Experts of a small language model: 80 GeGLU neurons an expert, 4 picks a token.
Below are experts of layer 4 (counted from 0) of a mixture-of-experts language model. Rows are named router (the router's row for the expert), gate (a neuron's input weights, with its number), up (a neuron's input weights, with its number), down (a neuron's output weights, with its number) and show model dimensions 0-191. Each number is 500 + 40 x the weight over its row's rms, rounded and kept within 0 to 999. Numbers have three digits each.
Before each expert's rows: a language model's description of what the expert responds to. This comes from a sample of Wikipedia text that the model never trained on.

# expert 47
It responds to: Place and location nouns. Nouns and words in geographic or locational descriptions: located, village, district, street, station, building, banks, east, centre.
router:591485548482460503517522550423438505437465488484493551531525549518452456522498468510476443528556456481528528512479524504428484492513404537448525452487431586500460471434532486570460524482510527484499459557528523537595447576535519515567473462481484574545468462488421485406514535487501416478437522498480495519491482583520473492457496496520493544444474513472533510508476538595488581475528520498462532472502524558497524508514489493549528464424491482484445558490506479516525518463444509547521445546453561631572460516550495461535469492506525481502505538487496540532520481509521558484
gate0:558529501550466503505460441496463453503531463459526469525498512469537474491445571445500478541498540445518479574498516422498555457550495501470505487507461523554492535421512499489518522492463491494527582483453547431460487567595571503563542475534444498480483446504402451522530492538530433439589518489480542498482502502525514454500527466531462583452479561537597600493486467511529495508482489499503480473460453540478439519433494437506440529467517567557463506535545461580567490519500519499510542474478497459532544494534518471486493439467481586490508536534471388544484454509524525527
up0:454518521449523508513495541497524556494485546449484547510460441549488546539446472492475545513495521581491600457540492549568488495515467495556521544507472532451465478542525454442462498499522547510455457521534471530621412477418404513468516534529604498484497499518580464484457491481495556507424524545470415500503520504460486506461535516518509505533464415465452458545482566495500473485555473494526490494610584467517549493530524535467565473489443451471539499515456541453408502552507412513538464549494525499514474496500539499495512537531495483482498512475509574438530540446530477480
down0:570451516498515471518556426516507440458487489472540509544526435567466549548510465498438461540513523490500501519473489516554523486532542534487495417500517506505585521444585436452501457487500424423497537508527506443507494493527512483531485444504491488502500472463488584539515480488511450426487479465509491490492468495529544438451481415564522487443521497551521465470595502505545529525558550504522489521448413476453445489431485533528503501498557614535461584527554426551547528471478522542484542634474489512569455487542478512501500520558509486448512489552502538555466478486469469476

# expert 58
It responds to: Word-final suffix pieces. Mid-word and ending fragments like er, ur, ul, tion, ter, as in fun-er-al, end-ured, ad-ul-ts, plus table cell bars.
router:478479517495499539423489478479473534454487498532549476533565481532444445534542503539583464424533481430516505527513502493561501415449481461456526463507521523509500505460525516470503548571509526518470509616481479551496473542489468503530483472528515520467486427515433608499483426475512410470542547533540441472465520530491513541488575416469470486487426454510487506487523511510424556485508568443473616508516503526470503494475484456579499450457480570506464559456563415484482482528493482462509448489509513567488467478528501530441500492473459441433567491449483531517547434509490514542
gate0:527497549485599447480500534477547513481541518497500434496453460491507480515588515442546440537586577532469491465473486516482420441460483469473564501580504508558513576498482523550494516556454451472493476515557527540412531498471520519503511472456495548572517511484434542546507532500561514543466475478457462481473436497518530480576491515447463545465478524501488502488536519500481436470441545474533573515509510537463536504542552504575550454494476529484520560570455430478470459578480494472518510584419421552555575463497507538487585519506505519504590525477477504469496457523512524517
up0:539453592507516490540504520518473521497482488402553474538531533491439486499516555458516528478489531431431547498460466522516521468454426511435557526549486510590462544464562481525507513590573514468511466517487513510487529547496483543458492462512498497510553483622552500518499482508509489552461504432495572476529458472462546471505546471490511500506487433477448531460544593487500518469545525504533496495519532466513519446459542492591496564396508457521458444517479486535447524559475488506513543474479422482518513454499517544491522475563485557496542623442562582489432535513482507513
down0:523529513549562404506550587551447452512537531439507539419530535570527470466537495495484534518475471439440501463501445491473483461449499522531475519493544546514527535549395515455505487509517411496451513552498573565553442499512537473567460487482472477453541538559498471482413474532507405547521511568489459407488493503502511523499530525477508509464522460522517522535554482520504477541547504466543488551472539474488579465463516482499524528501522463499509505480432546464456426483607514565504443482464493481516503505484474494520486446517406501469528516554506518534609461430517537485

# expert 55
It responds to: Possessives. Possessive apostrophe-s and possessive pronouns before a noun, such as Cuza's, senators', his, their, its.
router:530495589506484495500525479509451534464441419548536500528519451492452453521542437448506444505477459447521572562473450459495492415505439441508522491491500528489503428520469494556495488476389508555521460483586494546496443538429503447547505528555523496493445479482448608408527452500525465441471503540499465544514555492495497468514519486469537431472486534524528465526491521510495558419534454465460532528463478542522527523487470503510532420433563537537459549520491518454432478556389514470566507481490477523509463510456482491520476500561465560432524526502512549519568475503460506480
gate0:548457510460458487454456594466529532505514537519561501539511463490529535535475504453544521476509506578475480550505500539524466514457520457468411576490507531506554530577481489492405497470487584498521506515504491558440446607498541493490489499511511519517497535515521465478550464510515483509356469559379435464495607541494525484491502508496481455473468541508467474513520524511513478411489542545523560486554515547408467508511518548550538556503527525496480560542510528610493485456498484506485449570516469484553444515429553516544505502500518439508514552510519485477487502543481498560
up0:523474484470491480469480593523478503531515555521486455583490423505468529500447461449526521502461513532447517577482441534508473546511499443487472555474481452516522531531521470467436478456496526491517509473548510565446412560504512520482522510504550549466456509533569482445485449499509474461371527520502480541511590511487561470448570476477496471505475497498415488499496520475526496456516452531551536494584514561443485538490490514528577498434504497464424564540469560551454511463558472540441502583473494452546437496477566460487462435566511493578537556519541499517466537566494517484
down0:528511497465506504441481568495472485460483581435489477544508512519484448497425548483535549470544573443503485481539508485523488435557432484497457441494503535553556487505492419520430525500543540522488521474568478466542519541477538447402508497497526492554490479451492514538472467477589504501463495460422529415483511519510463487495486503444506602512479481439465454537461451512515534491516443458490505479515459527427536582472566538514423577501586487477478486562510484473506457472496427465475545513607485486518470497596545508490459522509481521575536494535534447476469457488578533504

# expert 43
It responds to: Example-list introducers. Words introducing examples or lists, such as such as, including, especially, plus mid-word pieces like ri, li in names.
router:551433536501467468512477477445509628535534492560557585537461505520518517561538513476529448441505483510515478523534523539454504483451444464453459498492471531549407439512530494516510487466460530539502495529452600542574500470575480520500506456544488541495455455589460551427536507561506495409472537472500497497539514539448422523497570435484454465450465518497504458535561504516452498426530526509471581561473463582512507503472517538574482482474460533508424551474507518467470539557494473493533501506504571534480464461498482533525489533542496520505458560534501464492548516512549456564
gate1:536593502513504466442416515516446505511465487577500559515494539598533533480555499442555434544455478448469534540525463551498483480516542449467484498519495507476481601516561511480501453549528622453465498475560521538485495519500494541514494551486527522482463513541512443510535495565477463542403510468442514488543498469508499530522567494486514475476459552490476523490592501515473512472459546488480467474486587479499470527520401470486476469495533498504496509467501535474492521487488462494516529520523414562468530419580465507473454461503424515492470488473430438442466572618526465477
up1:457452493493479546491588432501557477554504505466529433431498486488499509484503483526479529518562492603510488458477537511494463500468560527531493475443577543539511488475460450478471561470453421457529423486477558507453474504475498406462463503515470539417485469426472544539522513532562493439571508480516546549484514516467463487461483469511486501464580480439513484488504551520511499591479556487551502518518476567515503461485548506494504583524491540459475530490513477550475414485529532474504547459519568469416521548473588492502488483490561509416559469443535538600514436459503493531
down1:546488482478460528542512522519476483471529439504543464539469489528447465477510512492550494529530508564555448601513537515474460474487487451521487499530487504442473437494532508483541441442468521468483457348493443451510506419592509493462527434485467444482480496492487484461481495423556474473511506516507568496535484457463488491496525560520532576460504480428542457506450464534526523547546463470522443540498467533521530479522525569511531483479534441468536520511507533491484528584487435490454533519413463483483463490412491440582426517471540452546529492450415557456532466501582505439

# expert 39
It responds to: Row-start pipes and headings. Pipes opening a new table row after a line break, plus section heading equals signs such as ==, ===, ====.
router:508451515473464483491514549489420514462493501547507524515476482497455505518602541486502466509537519420532482520446479428503517440504503529365535451516440489509475318478488515515506544461504497491432452540513491468511427488480466506528454495545526521521524516513517521467438485415490427493439548463480482471492504527468460529464505410566474500458511447504482525521520497527480501454526522486500583481507466514529541472450517464608496455477511539551478522509525490468459497542470517514602446504473577518555475459465463475557442502502511518428479530488479515470592456543458538511
gate0:478541557537469505491500509518509558493514471452518550410505541471501457491522559535504452550562555527512508509567490553514502501469477530437395447486468506554466393493549501508530558536477495492512513469524435496465545493504500440469500516467465473471425488506449481540507408497450520478532551476601411502590567489494459459473468485520515510481468479499439470507481504590474434555550493500542567470506499482458525429533515504473483544493441494513505432559451518541517538521490496509530497562494523469524396496482623513506502498473569469470455509511413565481548490546512493535
up0:483516532532497480489551508511486524479526470510543551403482546441507461456520539470513479514536591548530467537522420529510509540510473544424450486502454487558499387494523507544547567526495528568517548471537440492469526498496512466475516497460464486437440508516525466506541451482470485462515541479609426498564553523522476491502493525527531536521464507469450487586487484543485422549535491484546556454476500499441522477541521515550498548519455471512474408502468511543498560572520504486485527553482490463529427486492627545516499465454572452396451508524413523514547519538509487523
down0:432456452456506425518545508487537485461508484540491440419528518485491473503513454460496523456485473506521471490508560506495518467577458504577486455531469539495512527494559563504481522446459499510563477558547486488467496550516462517526510502418507497526548459512509486514606451522521502470515555563451489533486560488513486514527532557484463472565497401576494526522523462419519626500463481497483450489495501521490467551534486505533435491491468510531509481523464445515473520485559501492371398572485540533567520495528556447553497586540473523533539458389462477458531487513494477517

# expert 3
It responds to: Personal first names. Given names starting a person's full name, often after dashes, pipes, commas or "by", such as John, William, George.
router:530397564503416559489521508471512571492520381541547506504569461539468500538523514487519402465512508560522544520571448543528532464517482460474529427486502552564494451417455500532576518518484498480532516520438488466516471507574474479525478513506533546537426472489441567511540498526540498532443533458509502490544468492450480522479498490546514545449471414471541522528509571483522498467549524471486548543436477546510565495479463424495489407469474484501413541407511446503450524480458427483547454507458504525472440529514486494493494443564447517488458552513495501521529495536492508488
gate1:485534527438415539510486488459511508413578476507504432501582503428494438489559492509501481443492497439545463528472520509529507454506523481498503567530418501430588492469497503541494464534465449473494469552463524571489534487495462555481506537512555471539561515455457539533551430502466488486489545437491506491548492498528460515522432461480504470522491452482445507563521514514491422521515489433448587448418446507410563534507487496473537456501441458494474488505504486497410421487466491507512546490504468489505470473557569493567514464502494565512483508565525573498524553484566410552
up1:495491491469433477440479481469491530430499453490478431503531478457534425477537461525492510425490551424582462503470505581509531463482484442536496558548434507440581460459475490569491431566530470507526444517460510573475510477496486508514496510484582470442509485494395566503516491501471504533521563472510549516538525504482463453576460508504508512520527479486480532486505523522542477496522460524494550426458431483411544502443537479497523435564443466495500463433506500519396462552529475459584521464462487538505478494563553492488470422487505592479499466507541573512510555477520452487
down1:503530548518499451504489464609447543510498508445526490447581528520488607508503462468471517455482532485459536501548517447493522478495495523458555471598449546557506474502516498455485491515473516468490562491505509425527470489478539561477490454503523523433569478479511488477587437527547456531467505530530502481569500508453584472467575431480504479512536477539519499488537476429472497456477525489488409486515562441581550484514457522495462453466407526494506513588533475464507597473481520449503422542535541574502486490498421544462525575520531491531453511471471509511566511511476431524

# expert 30
It responds to: Opening quotes and punctuation. Opening quotation marks after colons or verbs of saying, plus brackets, dashes and list numbers in track lists and tables, such as said "knock me out.
router:602504554467517522453536532497472507496480425545477539555489503470461471501510510515542437525523440484511541485508507493529467448500497461455503415495428524502449418510514480501553532505491522508441414533485482488540454611490510506533510517537467484478451538447495611464483426536492512503485564530484450543480541488516365486536471474521471446441479437554501509486560567536469480451562571472478508483402464551536537509482523425548527439445572498486512511437494559511469528498489456477517426515507517550517474501441484482491498531602471543489512525499499551518519497507570516507
gate0:494527496551517488545544505509501470545522500487461495456442454562487492487488516517408413560507570464470485552519515473490535475438564467476554459541512542512488441463509453505510481458515508523447462539406463526482390488511496483517471509515469453511473482509537488462472449475524504548485587551511505417441523514563440492451507539565526536486465512499493496420506540439502491430451523480554537518490522451474492493469530422493426523486473513516510577525520527514518490503449603528497540499449486405545500430483476455496532527616557586503536475525481549485596507514541508552
up0:543546512624547509556570565512498485580529476449494526463450454524453490494492558544432449558469495515510565479527540469519490446429610469482543492504491498486459458518465490504517454415490496484448499510450484543474438518507515526523457524496529465544433496520528513482471472417486524544456562591519488436448553530537441549494497536493540505464518491478535480453512543484524507435480522490532528490512518442506525533462466370525492483474485520533523508539492523521466449528463546472490521531476512446488470466516477508459550571554579580464541481501542597524584507527554507500
down0:444469465542537505464443512468478530536506485466490458484507461522581448430535522499573468485534493467474493437489551518467549512601458502552466461502520538543518499560502543523484526507478514489525552539440492483545503477487544469412477471515528367515524458492462470485528520525508484454501582556501539489474468541542544511472465451518495534578541543468471544511478504443486526522472488518542481514494490512432438485512589559478487523441478465502481495475522533422473518527574491444554547554514478570553508536501537553504418557462497441496422467509531441524535505363456466451

# expert 21
It responds to: Abstract noun suffixes. Word-final suffixes forming abstract or legal nouns, such as -ation, -acy, -ing, plus legal words like court, judge, decision.
router:512476510464472533463554527468472524381465489509502551478546406455425452549547454521574450516519454413567502525507469475480470421472459504474514490476438522581518465479511486533516507507485530447489428576497544496515503490521466507492538491525499557531473472491441531494545449492518455457481566451519532514532574510498395495453467403523522548429433482497547475499498446527471557490557513410481530486502499511524536551469493461527502478496541536529459556490475474538410465526498503464542467547491478493485448479550481534513401529480481476529550561499481479584550506557495548546
gate0:510548461447539550369485482521513496458497498488490537530500427529438535585545499477528434461524532432501491464535478469589480500488431542470443541528479500531524497465461544481577539492477554460480363479462498516472533493537547525516546535477488556528413535544461477446575491553575501504536475440448510569458530458514533495449475439524471516470529499512574482465484509554508532483498479497555520586531567487437487602520535486489538566510481539557547466504559515450475510473544475485518460533522507526505489493532594518457484519480481487506503478507533492480457541545498563491
up0:503518556421524482437493393537512473473511479477462455465521460491404484491485535494593468494509601502479477456521532498561482477460428518435502485509524443506538558535488565532463487544510506492533476428504498531492477495438504542537454513500448510460424502555480493476452590522603411521506519475488531476467565473457507549527507421465526498497549556466501452465495532480511520455506478548491447562504571521504495570510477526529526552442550575480507430512481436486495479519482502498562487514553600532488521542568578502526503499464482548480530518455572481454492489545491511566
down0:543494589497490453548491504521479517550494480571485602507492479512469491530496464421488508577474473458494452561474553500475514484531559438480436490497521501457424539504526510501515501547418430429517507454432490522500436483475567431484459489488511601565584483488515455563471526480503522541472478533521487487433525512487469510529468530422466454463480518493536472520453560481442507520474497487547489509480484504524537445401515508498455419491479465511516490544490543505520560496527464462467504415517476572499449529463549448479509519466460490532459528557522493554433565446561584576